From a checkpoint of a small mixture-of-experts model trained on Wikipedia: 128 experts in each of 10 layers.
Below are experts of layer 6 (counted from 0) of a mixture-of-experts language model. Rows are named router (the router's row for the expert) and show model dimensions 0-63. Each number is 128 + 24 x the weight over its row's rms, rounded and kept within 0 to 255.
Before each expert's rows: a language model's description of what the expert responds to. This comes from a sample of Wikipedia text that the model never trained on.

# expert 19
Word-final pieces such as a, as, us, ia, ra ending foreign names, Romance-language titles and Latin taxon names, e.g. Coleopter-a, Tem-as.
router [ 77 104 149  95  73  93 107  88  96  78 147 167 152 156 128 133 155 162  89  97 117 148  95 174 134 158 138 156 117 101 123 150 149  84 131 114 119 109 154  94  98 114 159 149 116 122 149 119 130 101 117 166 163  81 168 135 156  93 139 140 117 143 109  71]

# expert 33
Digit tokens within years, date ranges, scores, measurements and table figures, such as 19, 000, 25, 1906, 7–5.
router [102 129 213 145  89 113  74  61 123  98 131 172 136 114 130 125 126 151  95 161 149 131 112 137 126  91 132 140 119  88 110 185 110  92 144 162  92 124 111 107  99 114 137 141 150 132 138 105  93 126 124  98  97  77 140 144 161  89  95 127 111 142 145  98]

# expert 61
Line-start and field-label words in infoboxes and headings, especially Tr/tr stems and terms like Coordinates, Personal, Elevation, Trust, trades.
router [115 106 136 102  79  83  66  64  78  96 175 114 136 146 141 138 159 160 113 155 113 132 104 124 148  84 112 148 101 147 116 145 140 116 147 108 135 103 114 118  71 111 119 149 144 113 127 124 133  92 122 118 117 138 147 121 135  97  88  97 125 128 135 113]

# expert 29
Word-opening pieces after a capital, especially d in Ad-miral, Ad-vertisement, McD-onald, plus ad, ind, red, sub prefixes and sentence periods.
router [ 83 100 136  94  93  87 118  98  79  86 163 135 111 101 130 144 126 154 132 127 129 145 133 137 115 148 152 155 121 117  96 135 163  97 131 117 138 131 151 124  99 107 106 172 160 159 156  85 118 113 169  95 115 136 156 103 181 109 111 105  87 145 146 140]

# expert 63
Direction words South, North, West, East, Central in place names, plus School, Park, District and short pieces like am, ak.
router [ 99  89 143  91  94 118  76  83  93  71 160 143 125 120 116 117 174 154 109 124 107 137 113 120 135  92 110 117 114 149 126 166 147 113 124 117 159 133 154  95 102 104 112 153 112 174 156 137 136 127 142 113 105  93 151 140 119  93 119  91  93 159 143  96]

# expert 24
Capital B and other initial letters or accented pieces starting proper names, often in tables and lists, e.g. Bucharest, Betis, Pérez.
router [106  77 162 103  90 118 109  92 106 109 143 166 134 162 132 130 111 166 150 133 155 153 100 143 136  93 141 166 132 100 115 156 131 175 115 165 149  95 154 154  94 141 139 139 123 105 150  93  81 122 155 160 153  79 144 135 120  67 125 135 131 148 115 111]

# expert 7
Word-start pieces beginning with f or F in general prose, e.g. f(antasy), f(amilies), f(arms), plus form, design and fund stems.
router [114  99 151  93  87 105  74  99  62  84 174 147 131 133 129 135 112 107 131 123  84 111 104 150 124  96 134 113 135 112  76 125 172 124 108 141 152 129 140 134  88 141 109 109 138 140 145 137 114 102 171 151 104  96 141  89 164 118 104 147 113 127 148 105]

# expert 3
Word-final suffix pieces forming adjectives or nouns, such as -ical, -ual, -ational, -ian, -ary, plus capitalized National, Social, Human.
router [ 89  98 179 108  93 145  85  88  72  98 160 164 147 128 141 120 153 125 111 153 109 123 117 116 121 105 127 158 110 133 143 133 131 179 151 104 142 126 122 136 108 137 110 185 141  93 123 139 105 121 127 125  76 113 167 114 144  99  92  94 132 127 107  86]

# expert 0
Short lowercase pieces in the middle of a word, often m/p-heavy, like E-m-pty, E-p-iscopal, rec-ip-ient, T-ull-ins.
router [107  94 163 109  57 115 113  83  61  96 154 129 143 106  99 128 165 152 114 112 145 105  94 119 122 101 115 145 108 137  91 140 157  98 125 130 128 117 130 148  90 127 134 149 128 140 134 128 128 153 122 156  90 153 138 142 121 116 132 142  81 100 111 118]

# expert 2
Line breaks, section == marks and words in short biographies, especially professions like med(icine), politician, footballer, historian, plus nationality adjectives.
router [112 103 142  97  68 118  81  37  89 103 163 112 150 109 122 154 142 149 120 114 149 151 119  80 104 121 122 155 112  91 109 165 140  95 123 177 156 109 154 142  92  93 150 143 152 129 124 128  90 117 164 174 105 138 126 109 155  98  98 124 120 110 142 130]

# expert 27
The word born inside parentheses after names in surname lists, plus place, known, died, medal, and blank table cells.
router [134  99 148 121 102 136 106  93  63  97 166 132 128 156 155 141 128 126 121 107 138 101 117  95 129 107 104 151 148 125 118 136 186 134 105 148 165 106 126 103 105 125 125 128 141 100 110 116 103 133 139 145 114 128 136 130 123 117 105  99 139 122  95 117]

# expert 6
Word-initial pieces like cons, res, ex, ass, sup beginning longer words (conservation, consul, research), plus the pronoun I.
router [114  98 160  97 102 123 124  61  91  83 157 155 130 150 126 126 129 124 118 144 127 136 104 164 127 107 134 142 124  83  84 121 162 105 113 157 137  97 153 111  91 125 111 122 120 157 139 125 116 142 126 137 112 110 131 117 147 107 113 147 142 116 131 113]

# expert 11
Word-initial St/st pieces as in St. street abbreviations, Stuttgart, Stand, Stranger, plus reg, ad, par prefixes in names and titles.
router [106 109 139 105  97 140 108  92 107  71 156 153 114 112 143 112  99 165 128 138 106 113  95 140 111 138 113 141 120 144 120 163 151 113 117 123 145 108 156 127 107 134  97 159 131 154 116 109 119 101 142 128 103  95 136 132 153  85 128 172  92 147 116  97]

# expert 45
Prepositions like in, of, to, for, on, with, during and under following a verb or noun, before the or his.
router [104 125 153 121  79  83  72  35  95  91 130 139 110 106 100  86 137 149 121 101 109 124 114 146 130 101 123 161 113  95 146 133 137 157 119 128 127 132 109 146 115 146 176 137 145 151 137  91 128  90 140 115  88 121 160 126 172 107 121 133 134 104 153 115]

# expert 48
Conjunctions, prepositions and function words linking clauses in plot summaries and prose, e.g. when, if, until, as, to, that.
router [ 93  99 161 118 103  73  83  46  99 109 184 154 133 114 125 129 152 167  88 126 115 110 133 131 135 122 136 143 125 121 139 114 146 133  95 130 142 132 142 109 106 152 154 151 138 137 133  96 106 127 173 155 118  93 127 119 117 112 111 153 102 142  96 131]

# expert 12
Punctuation, percent signs, years and function words in demographic statistics and number tables, e.g. 7.3%, 703,542, "At the time of".
router [134  86 180 104  79 117  85  88  88  83 163 118 108 137 107 127 123 143 109 158 163 135 110 142 118 117 134 127 112 101 144 147 146 145 130 115 170 115 153 123  79 148 158 172 139 147 172 101 127 139 134 111  96 152 108 147 158 107  96  91  74 148 127  64]

# expert 34
Words inside titles of films, albums, songs and novels, such as Love, You, My, Best, and dashes or pipes in discographies.
router [114  72 158 110  91  88  95  43 110 103 169 145 169 105 144  77 136 157 141 127 132 115  98 130 147 115 169 145  99 109 145 153 136  71 129  95 164 114 148 108  82 174 124 164 164 109 127 116 122 124 162 143 106 101 151 112 158 113 106 130 118 134 145  90]

# expert 60
Space-prefixed numerals in tables, scores, ages and durations, e.g. 5-year, 15 years, 6-12, 25.
router [133  91 198 110  61 129 119  94  94 104 142 159 142 161 138 133 147 156 139 124 152 144 109  99 113 100 128 134 127 113 129 173 143  98  96 181 173 117 127 108 114 146 124 154 145 111 150  76 110 138 154 114 122 124 127 143 135  66  98 113 111 171 129  90]

# expert 52
Linking verbs was, is, been, became and adverbs like also, later, then, formerly, mostly in descriptive narrative sentences.
router [129 104 163 129  73  75  62  72 100  89 148 131 123 160 114 159 117 156  87 156 129 153 143 132 141  92 106 125 134 108  81 143 159 148 112 142 167 105 155 128 106 131 109 159 169 129 136 141 120 108 153 147  90 126 156  85 128 102  87 144 118 152 134  99]

# expert 50
Opening pieces of longer words, mostly verbs, such as dec(ide), comm(and), rec-, dep-, el(der), plus pipes separating table headers.
router [166  83 186 124  79 139  90 117  73 102 142 130 117 131 147 142 143 133 111 165 102 145  87 119 135 151 132 152 108 111 118 140 159 117 112  79 126 112 105  86  87 125 135 111 160 148 151  90 102 160 151 133  50 121 111 143 170  95  93 133 146 100  98  92]

# expert 55
Lone vowel pieces i, o, a, u completing words, especially Indonesian, Indian and other foreign names, e.g. Cand-i, Chenn-ai, net-i-i.
router [103 116 179  81  88  97  93  98 126  63 150 153 139 129 130 149 180 129 125 151 141 124 138 149 160 143 151 137 129 108 119 183 178 125 158 124 120 112 132 118 106 104 115 128 139 132 172 121 112  87 154 145  98 106 119 134 149  85 117 121  55 148 120  76]

# expert 14
Noun-ending pieces completing a word, especially plurals and abstract suffixes like -ations, -ities, -ments, plus common nouns people, time, life.
router [132  82 180  93 110  70  86  77 101  96 142 165 126 113 102 122 153 123 117 124 143 161 121 159 148 119 181 138 106 103 155 132 150 153 159 159 156 119 120  97  96 116 154 137 136 130 151 120 112  97 151 116 104 158 133 114 161  90  97 121 119 147  98 100]

# expert 30
Capital letters, chiefly S and B, beginning proper names or terms, e.g. Suisse, Sovereign, Sports, Sabha, Binomial.
router [121  86 182  91 104 132 101  77 106 128 148 160 146 148 129 130 123 139 122 130 162 140 108 132 156  84 125 173  94 123  88 131 109 152 111 155 146  83 170 108  99 181 143 163 154 124 119 119 124 146 150 125 128 111 135 106 164 103 131 141  88 145  94 152]

# expert 15
Past-tense verbs after he in biographies, such as won, became, joined, plus periods, commas and linking words like after, until.
router [ 96 103 164  96 122  81  69  58  93  90 177 153 135 133 137 150 124 153 112 124 109 138 131 123 147 126 105 152 169 101 120 151 158 140 116 146 154 110 138 141  90 144 129 107 167 130 160  72 102 101 166 112 118 129 109 132 118  98  87 144 103 165 136 123]

# expert 20
Pieces of Latin species names and word starts like comp-, Syn, bi in biology articles listing genus, species and family.
router [115 115 158 114  92 107  75  95  99  62 152 132 118 141  85 117 153 187 137 136 146 131 114 123 127 134 139 143 143 134 124 131 109 138  84 165 143  81 159  88  76 120 127 126 150 153 134 144  79 120 191 126  87 139 125 134 156 117 131 118 129 109 117 113]

# expert 9
The word part and time nouns such as years, day, week, months, and month names, often before of or a date.
router [101  71 181 123 101  85 103  89  59  71 167 139 112 120 131 126 140 145 128 137 143 113 139 135 138 136 145 154  95 136  77 119 162 123 137 136 140 105 132 107  76 141 133 135 103 149 160 122 132 106 135 122  96 163  96 105 123  88 108 131 121 149 142 105]

# expert 32
Pronouns and relative words such as which, it, this, there, where, they, especially after commas or "many of", plus the -ing suffix.
router [115  39 189  87  84 112 104  76 117  61 130 128 142 160 133 127 138 154 145 130 115 152 118 124 134 104 140 143 137 144 101 140 158 162 124 120 152  98 134 132  89 113 106 153 129 112  93 118 112 106 157 114 138  93 137 121 140 119  93  99 128 138 101  73]

# expert 46
Word pieces in species and genus names and their authorities, such as -idae, -us, plus colour and shape adjectives like white, round, grey.
router [110 136 173  90  86 118  86  93  74  58 154 144 140 124 116 149 143 164 120 118 111 104 100 104 154 112 141 169 123 118 100 148 156  85 100 156 157  86 133  67 106  96 124 134 168 130 103 110  81 110 158 125  77 152 117 131 143 119 120 124  98 132 102  93]

# expert 5
Word-start pieces like inter, im, Sch, and French articles de, la, et, plus table pipes and line breaks in results tables.
router [128 109 139  97  97 128  81 103 100  91 158 160 133 152 103 143 109 157 117 134 152 135  97 159 146 104 117 175 131  87 103 138 146 131 149 126 167 101 114 134 104 126 142 151 118 165 130 129 104 141 135 135  97  90 148 180 184  76 124 146 101 144 108 124]

# expert 21
Short pieces such as un, in, iv, Min, Sen, Gen, often a word's opening part, as in Ministry, insulin, defunct.
router [119 100 132 109 104 129 109  93  98  65 161 140 131 108 165 141 141 137 127 131 159 146 133 142 179 111 124 159 136 106 126 155 198 112 109 140 120 119 165  82 122 136 119 135 158 171 118  76 121 144 162 135  85 111 153 127 189  84  85 110  73 133 113 126]

# expert 59
Pieces of place names and directions in locations, like southwestern France, northern Alberta, commas in Flemington, New Jersey, Tobago, Savoie.
router [113  84 150 105  74 111  84  74 122  97 140 131 124 150 107 137 128 157 116 146 141 146 120 136 129  99 120 151 117 118 143 121 167 117 106 144 143 120  96 117  65 123 125 153 130 152 149 113 118  94 163 160 116 124 137 147 121  71 109  93 105 125  93 130]

# expert 51
Single capital or lowercase first letters that start a word, such as P in Porthcawl, T in Tony, cl in classic.
router [134  99 161  79  85  98 114  96  85 111 153 180 159 110 123 107 137 177 124 168 158 115 105 115 134 142 113 150 106  94 148 123 130  93 115 118 158  81 104 166  93 122 121 142 108 132 127  98  90 121 146 147 120 116 164 155 146  61 111  80 111 128 125 129]

# expert 54
The word start ex (exchange, exclusively) and Latin or Spanish name pieces like -z, -us, -ius in Ramírez, Siricius.
router [105 104 138  94 108 123  98  91 104  68 157 148 125 157 124 145 102 154 128 100 137 140 148 140 158  90 137 185 110 100 123 167 130 121  88 126 103  93  96 140 102  98 172 145 124 133 166 121 116 130 123 122 136  90 124 109 142 139 130 148 101 149 148  90]

# expert 49
Month names in date ranges and infobox dates, plus pipe separators and commas in tables, e.g. December 20, September 23.
router [ 78 119 174  78  82 114  54  94 102 130 149 145 102 127 108 141 117 142  91 157 144 142 107 144 121 130 149 167 118  98  96 142 187 107 106 138 137  97 150 107 101 126 167 119  99 165 113 113 129  99 170 119  85 132 124  97 159  91 112 122 111 137 124  88]

# expert 22
Pipe separators in sports tables, colons in dated career lists, equals signs in headings, and "based in" before place names.
router [119 116 189  91  64 126  81  64  95  93 139 132 133 138 126 112 163 149 109 150 134  95  98 132 129 100 122 135 159 111 126 135 114 119 141 138 126 128 157 151  96 143 105 120 146 159 155  92 104  60 139 124 111 121 157 147 132  82 115 103 104 147 118 111]

# expert 25
Lowercase word-start stems of multi-piece technical or abstract words in expository prose, e.g. sc(ales), s(ometimes), cre-, struct-, resp-.
router [119  91 165 123  92 128  92 109  59  80 187 148 158 116  85 126 128 150  94 151 129 118  73 113 133 126 150 163 117  95 101 177 130 117 103 130 172 138 117 112  82 134 129 137  94 123 123 123 112 142 159 160 100 103 164 129 153  83 124 129 129 133 122 118]

# expert 26
Capital first letters of personal names, often first names or Mc-, in table cells, cast lists and sports rosters, such as M(ason), J(enner).
router [ 93 114 181  84  69 102 136  32  95  74 154 139 152 153 111 126 146 138 136 162 137 151 103 123 159 111 144 157 144  86 156 113 165 114  98 132 154  95 125 172  79 110 109 114 119 168 116  80  43 115 163 127 101 140 124 136 129 112 104 126  83 113 110 127]

# expert 8
The article an/An, especially before vowel-starting nouns, plus pipes and dashes in zero-filled statistics tables and some name-initial pieces like Bro, Phil.
router [ 94 118 140 121 128 122  94 104  80  69 154 181 116 154  91  99 109 156 117 132 163 133 144 130 120 103 107 115  98  91 143 162 181 105 101 169 138  90 144 136 100 132 110 139 119 121 120 128  94 133 147 115  72  96 147 162 157 100 138  99 112 145 165 100]

# expert 42
Head nouns of organizations, offices and places after the or a modifier, e.g. Commission, Committee, Division, Party, School.
router [121 110 163  93  93  87  80  77 121  78 186 142 139 111 154 126 179 128  69 115 147 146 135 136 139 128 161 164  91 136  94 157 174 126 124 143 167 115 162 114 102 120 127 138 106 117 156  93  99 114 145 126  91  92 124 147 152  80 128 100 124 155 137  98]

# expert 43
Final words of proper names for schools, memorials, streets and places, e.g. School, University, Memorial, Center, -ville, -shire.
router [104 118 168 105 103  81  85  77 112  64 148 159 155 117 149 138 155 131 133 135 102 127 102 127 131 121 111 150 117 109 110 132 152 105 116 152 170 145 163 130  94 100 113 138 119 116 136 122  89  81 125 125  92 135 138 161 155  65 108  95 106 138 126 112]

# expert 44
Number words and quantifiers like two, three, several, many, some, plus percent signs and figures in election result tables.
router [122  68 176 104  78 110  76  78 130  72 169 156 141 134 130 164 143 129 112 134 163 136 128 122 137 115 132 110  99 103 112 117 148 117 101 127 171  86 121 140  84 129 108 165 123 126 150 102 127 135 150 119  82 132 131 134 127  70 111 107  83 147 123 120]

# expert 28
Final pipes and line breaks ending table rows full of numbers or empty cells, plus raw byte pieces of non-Latin script.
router [ 90  73 122 123  98 101  99  97  52  97 129 162 114  87 109 137 137 159 106 153 102 159 131 135 119 105 132 122 125 101  95 138 148 141 104 151 132  83 124 118 133 127 118 123 116 149 129 122 115 129 161 172  99 104 115 140 138  95 107  79 115 157 129 114]

# expert 35
Periods closing a sentence before the next one starts, plus decimal points in numbers and table stats, such as 60.98, 58.45.
router [105  55 134  85 117 105 102 112 103  79 165 142 136 161 110 153 139 178 112 159 119 130  73 100 148  99 161 121 144 138 138 158 158 105 105 129 132 129 109 115 101  86 134 173 152 129 144 101 133 101 150 150 119 101 122 134 175 126 103 140 104 131 128 157]

# expert 4
Prepositions and conjunctions after a noun, verb or comma, introducing a phrase, such as from, in, of, during, between.
router [111  99 184  95  97  76  73  60 117  91 143 133  86 119 150 106 132 133 108 158 114 123 118 141 122 103 157 147 129 114 121 123 157 117 114 110 154 113 133 149  82 119 141 129 135 173 161 122 130  85 122 106 110 142 122 133 153  53 128 102 116 126 144  91]

# expert 36
Nouns and word endings about films, albums, music, television and publications, e.g. Universal Music, Cartoon Network, Albums, Reception.
router [111  81 164 105  76  66  81  90 112  80 148 163 136 136 129 117 131 136 148 135 121 146 116 143 135 125 162 168 125 136 130 127 117 103 184 124 171 126 160 106  90 156 119 171 148 102 136 136  94 102 140 113 105 118 123 125 140 103 115 105 147 120 120 112]

# expert 38
Middle or final syllables inside surnames and place names, such as -ill, -ell, -ass, -ett, -son, Hall, Scott, plus closing parentheses.
router [124 107 141  96  83  95  90  84 103  84 139 129 157 134 160 112 137 136 125 146 138  93 111 134 132 147 136 122 101 123 117 141 153 134 111 174 147  72 151 150 100 104 133 104 141 141 144 102  90  79 146 141  99 115  88 119 165  95 110 118 125 124 143 157]

# expert 10
Single capital letters starting abbreviations or capitalized words, often after an opening parenthesis or line break, such as (SAMHSA), PTS, (TBTA).
router [ 88 128 191 104  81 106  99 105  87  76 166 148 133 116 143 131 116  93  90 179 101 120 118 138 177  97 168 147 155 107 137 134 142 144 144 141 126 101 132 114  85 115 132 195 134 162 106  99 108  87 154 126 110  97 121 147 129 100 112 133 117 142 140 109]

# expert 53
Commas and semicolons separating list items or clauses, before and, which, including, plus raw byte pieces of Cyrillic and accented letters.
router [105  87 141  99 104  96  92  69 103  86 133 138 118 133 118 128 140 107 141 123 105 126  90 138 114 128 125 144 126 109 127 180 146 118  83 120 149  99 142 122 109 140 142 154 121 162 147 102  82 127 147 114 104 125 115 107 157  81 108 104 105 167 114 107]

# expert 57
Word-initial letters H, F, h, f and clusters sh, fl, starting words like happiness, hotel, HMAS, Frente.
router [136 107 163  55  89  97 110  92 103 108 153 150 121 115 113 122 132 165 131 125  83  86 128 127 118 108 149 173 126 100 135 156 169 140 131 139 113 125 115 140  89 113 128 105 149 135 133 112 138 108 197 157 109 120 122 113 160 124 127 153 100 166 115 109]

# expert 23
Periods, apostrophes and hyphens inside foreign-language bibliographic citations and abbreviations, such as Univ. Lisboa, tr., Comm. Intern., d'Alger.
router [113 142 170  98  80 115  55  76 134  78 171 143 165 140 124 147  96 178 121 120 125  96  91  97 137  93 160 174 136 126 112 147 141  98 106 147 114  80 141 115 108 134 149 127 122 117 113 129 109 120 139 127  97 129 113 139 157 100 134 129 126 173 134 101]

# expert 40
The word "not", including inside "notable", plus modals like would, can, may, and mid-word pieces of foreign names.
router [126  83 184 115 111 119  83  94 118  87 175 119 145 156 116 136 155 139 142 108 127 121 112 160 124 100 156 140 113 104 132 171 161 121  98 123 145 100 131 148  98  86 109 109 134  88 142 149 126 139 135 154  86 101 122 114  87  76 110  87  99 129 130  95]

# expert 17
Line breaks ending a paragraph before a == heading ==, after headings, and between table rows or list items.
router [118 106 160  83 118 116  90  87  50  88 152 142 125 112 133 153 159 122 137 155 114 173 139 162 113 138 118 152 157 132 118 124 139  98 110 149 187  97 103 142  95 113 139 133 130 164 128 148  94 132 148 168 118  89 153 112 135  84 105 143  78 125 144  79]

# expert 16
Opening words of multiword proper names of countries and institutions, such as New Zealand, United States, Royal Air Force, British, Soviet.
router [139  70 162 107  73 128  91  72 107  78 173 109 131 114 111 115 138 141 114 118 158 157  97 121  98 105 145 173 106 120 123 122 169 121 124 143 138 122 147 126  46 121 143 169 167 152 133 150  98 116 130 142 131 113 173 135 159  62 123  95 113 126 150  94]

# expert 13
Word-internal syllables like han, am, at, ak, ji inside Indian and other South Asian names in cast lists, election tables and awards lists.
router [ 90  77 162  77  97  72  81 103 108  63 117 142 159  77 116 150 151 127 117 147 126 136 116 138 129 144 161 132 104 128 121 146 176 103 133 155 122  94 109 119  90 126 101 141 125 132 141  80 133 113 163 143 113 100 145 151 134 107 126 112  88 131  87 102]

# expert 58
First names and role nouns right before a person's name, such as John, William, Colonel, producer, daughter, and name pieces in cast tables.
router [103  86 170 101  98 108 106  53  92 101 147 146 166 115 148 148 146 138 114 165 170 111 109 108 126  99 135 154 120  73 155 140 144 136 140 167 152  80 123 136 112 123 126 119 117 167 155  87  58  99 147 158  93 129 127 109 101 111 104 167  97 124  99 123]

# expert 39
Short vowel-bearing syllables inside words and names, such as an in panic or Than, plus San, Gu, Ma, Ben.
router [101 116 167 115  99 104 108  79  82  93 154 136 166 154 133 125 138 121 111 111 165 140 109 104 144 123 130 137 112 127  95 150 190  77 103  95 115  88 135 127 108 119 124 141 107 111 158 125  90  99 122 151 126 106  91 141 151 109 140 107  86 138 117 112]

# expert 56
Day, year and century numbers like 18, 19, 8 in dated lists and tables, plus word starts rep-, ret-, exp-.
router [130  82 181 125  73 152 109 102 112 107 181 122 154 130 138 113 147 143 113 128 100 123 116  99 131 100 126 155 121 112 126 175 167 106  86 145 118 109 157 100 107 137 120 128 129 129  99 108 118 117 136 117  77 122 160 183 152  78 151 133 101 145 163  85]

# expert 37
LaTeX subscripts and braces, chemical and biological terms, and technical word pieces, e.g. _{, piperaz-in-yl, comp-onent, Molar mass.
router [102 122 159  74  73  91  76  79  68  66 116 142 147 145 103 118 141 170  93 169 117 129  91 131 153 138 152 114 121 121  83 177 151 139 123 139 128 109 133  94  89 164 116 137 147 105 105 102  85 132 151 131  73 108 129  94 167 120 111 116 121 136 120 130]

# expert 47
Prefix pieces re, pre, pro, trans starting words like reorganization, Previous, plus line breaks ending list items, table rows, and == headings.
router [134  99 154  89  96 113  82 103  84  96 174 130 141 114 142 108 167 169 121 162 106 149 103 153  89 117 142 144 111 123 103 144 131 112 137 103 172  92 118 143  90 130 146 115 109 126 122 124 101 156 184 139  97  97 155 105 158  97 127 121  92 112 168 103]

# expert 1
Word-start pieces beginning with t or T that split a word, plus units and height terms, e.g. t(sunami), t(ons), km, ft, High.
router [ 93  91 177  94 138 115  88  86  88  99 135 128 109 111 111  90 146 149 126 127 102 111 113  98 159  78 142 144 125 147 127 148 161 116 122 138 157 111 119 127  91 112 134 115 127 144 124 149 106 134 130 133 102 116 136 122 143 110 135 142  98 157 119  69]

# expert 41
Initial c or C pieces opening a word, like C-ádiz, c-ard, C-reating, c. for circa, plus ac, oc, rec, sc pieces.
router [ 94 123 138  75  92 103 111  73  99 105 143 161 107 106 147 104 136 165 153 133  94 110 131 140 158 120 132 145 123 124 122 154 152 127  91 158 157 135 144 101  93 114 127 150 169 122 158 119  80 109  94 108 100 111 140 154 153 103 102 127  89  75 127 104]

# expert 18
Plural team names, pronouns and nouns as sentence subjects in sports reports, e.g. the Lions, 49ers, teams, players, she, they.
router [ 87  97 183 102 111  87 116  46 103  90 160 125 129 139  96 118 172 124  80 131 135 126  99 188 182 146 133 138 130 103 147 131 129  87  82 134 141 107 161 128  73 111 131 128 135 135 148 130  91 108 162 103 100 137 136 143 151  92 103 121 133 151  99 111]

# expert 31
Pieces of Slavic, Turkish, Arabic and Spanish personal and place names, often with diacritics in sports tables, e.g. And(riy), Ž-en-íšek, ö, š.
router [ 93  89 167 115  87 119 112  80  99  71 175 126 119 114 138 150 124 143 135 119 155 130  88 127 106 144 130 152  99 119 130 165 162 125 122 137 152  85 138 111  92 152 131 125 146 126 131  80 115  98 168 136 100 110 111 144 109 108 125 119 130 151  95 120]

# expert 62
American place and university names like New (York/Mexico), California, Michigan, Western in sports and college contexts, plus word starts inc-, conc-.
router [101 110 165 120  72 103 105  31  78  92 185 110 116 164 108 146 166 145 137 161 158 134 104 102 147 102  90 130  96 118 133 137 145 114  70 124 144 107 158 124  81  88 123 118 130 122 170 122  93 105 136 116 104 108 174 101 163 114 111 122 122 133 128 145]